Weights of a small mixture-of-experts language model, trained from scratch on English Wikipedia.
Size: 14 layers, width 640, 164M parameters.
Below are experts of layer 3 (counted from 0) of a mixture-of-experts language model. Rows are named router (the router's row for the expert) and show model dimensions 80-159. Each number is 500 + 40 x the weight over its row's rms, rounded and kept within 0 to 999. Numbers have three digits each.
After each expert's rows: a language model's description of what the expert responds to; "comes after" lists some tokens at least twice as common just before its tokens as in all text. This comes from a sample of Wikipedia text that the model never trained on. Tokens count by the router's weight.

# expert 26
router:525554498504478466470479442447547519502558478513479504466542595451494511519467504527507457498501526559477423510529537501561528492481476583460500460436421543512443579534470476506434495552508543482485509536459588507478529567467455458496441495
Description: Years in dates and career lists (2011, 2020), section heading equals signs, and verbs like stated, "for" and "as" in biographies.
comes after: "\n\n", ",", "19", "–", " (", " in"

# expert 4
router:486489491496491485508518542432506498568466507499549550493443473510543498483554459518553487520487521451486555427537523420529519498511535476540466522483480528432532621479496518495569512488548542486540494481468472487491533469512605593487589475
Description: Digits and number words in tables, statistics, coordinates and dates, such as 8, 11, two, one.
comes after: " |", ".", "–", "|", ":", ";"

# expert 5
router:554390548521476525500522401508465527464508483513463563515596511504486466509563500498504525451413460526525532520518511492500503479503473514476425487529537588566526541522507506487522513476473518488480495487581540515503460459577559479505577549
Description: The word "by" after passives, credits or deadlines ("Music by", "by 1950"), plus ordinals like 2nd, third, and table header words such as Team.
comes after: " |", "-", "|", ":", ";", "ed"

# expert 6
router:585496525490489527544496586534489575456516500490436506467464477462532530526583475491529493538519468512428451486473539426491559476537502506540488551497409388521494489517496524407549412457473538572461436484476433523458542621513459500494482512
Description: Second equals sign of section headings, plus first fragments of lowercase words after articles, like co, di, re, un.
comes after: "=", " a", " the", " and", "\n\n", " to"

# expert 29
router:485496539543464518480468518421501549505565432467516399449508463478483472464567502545457562413518488545478512525522529455491546508516475445522527562522468502485485469417479530408458465513453514466451509545476534522563555474484501462412497537
Description: Articles and possessive determiners starting noun phrases after prepositions or verbs, such as the, a, an, its, their, The.
comes after: " of", " in", "'", " to", " as", " with"

# expert 10
router:554558449524567450499513470529504482503504501517537480486566510465501461497506558522435426457469445567517464514482510483497508440539500474532422525502393562523556450398471454490537483470498441464436513515568510529468546560588440484458424475
Description: First pieces of personal and place names, often given names in lists and tables, such as John, David, Bel(fast), Ash(dod).
comes after: " |", ",", ":", " of", "-", " the"

# expert 31
router:559477498419483495494473534550489491466481500495488401502557399459522523462526490540485490521466431560476515490443565494485498467492525492499448488517483463479562483453463492462464542444508566503445537495551568530495488519500573520470446498
Description: Hyphens and en dashes in ranges, scores and compounds like 2021–22, plus prefixes such as un, de, under, re.
comes after: "-", "\n", "|", " a", "E", " 6"

# expert 13
router:499486523482467498487469537531537525525517521443490495498548468462543603486534497476549412519528592443497464505410552473515509505505541482441422472475487452508490478517536456493474497510559488490586474517543548525483480525532556499493461483
Description: Line breaks ending table rows, list items and infobox lines, plus occasional mid-number or trailing pieces in tables.
comes after: " |", "|", ")", ";", " information", "\""

# expert 12
router:450466554439499508524515545469496464495487456509450435564580497464514555438492537501490524504477534547466455507460514548477540501506541584476387544480589565575446521450444510452504531439514517537551502453509477527561548538503524496438438513
Description: Clause-linking and discourse words after commas or sentence starts: that, which, who, when, however, time in "at the same time".
comes after: ",", " the", ".", " In", " that", " his"

# expert 15
router:505504534479561527471543482515470509502528497542516489536520554411509422482456559486497561480516474449508511443481501456419527502545479535500529564489462422440509636487516511512541510405509552504556504499469582515527454559548505479468451520
Description: Line-initial structure tokens: the pipe opening a table row, list dashes, bullets, paragraph breaks, and words like Or, see.
comes after: "\n", ".", "=", " =", "\n ", "  "

# expert 25
router:490483498581512532512443481581509511543474512505518477488512577491545510560575526460536487481596429544501500492447552519511514531469482510548491459515480469539515443532502500508540517504518398482478461508496553517506486461575500526514533525
Description: Equals signs in section heading markup like ==Media==, and capital single letters starting names, initials or words.
comes after: "=", " (", " =", "\n\n", " \"", "-"

# expert 14
router:624441485530465490486506513531489523515461505502494452544530412458441536512542496510531458529451501520506557460533531518530504467539548531561538499516473474560526452421479516478440459538508475465458436505578491480483528562581438588466478503
Description: Pipe characters dividing table cells in results, election and sports tables, plus semicolons and slashes in lists and coordinates.
comes after: "  ", " 0", ")", " 1", "%", " —"

# expert 3
router:624495473454460546502481489527522490492516464498488400490542418510496537471595471559548462538483415539492516510551543484520516500559530481506465525519490467547501479525517536479457469437554489498455465527540479552472418451480513533448466524
Description: Capitalized or short tokens after pipes, parentheses, colons or section signs, such as New, No, See, Life, and coordinate digits.
comes after: " |", "|", " (", "=", ":", ";"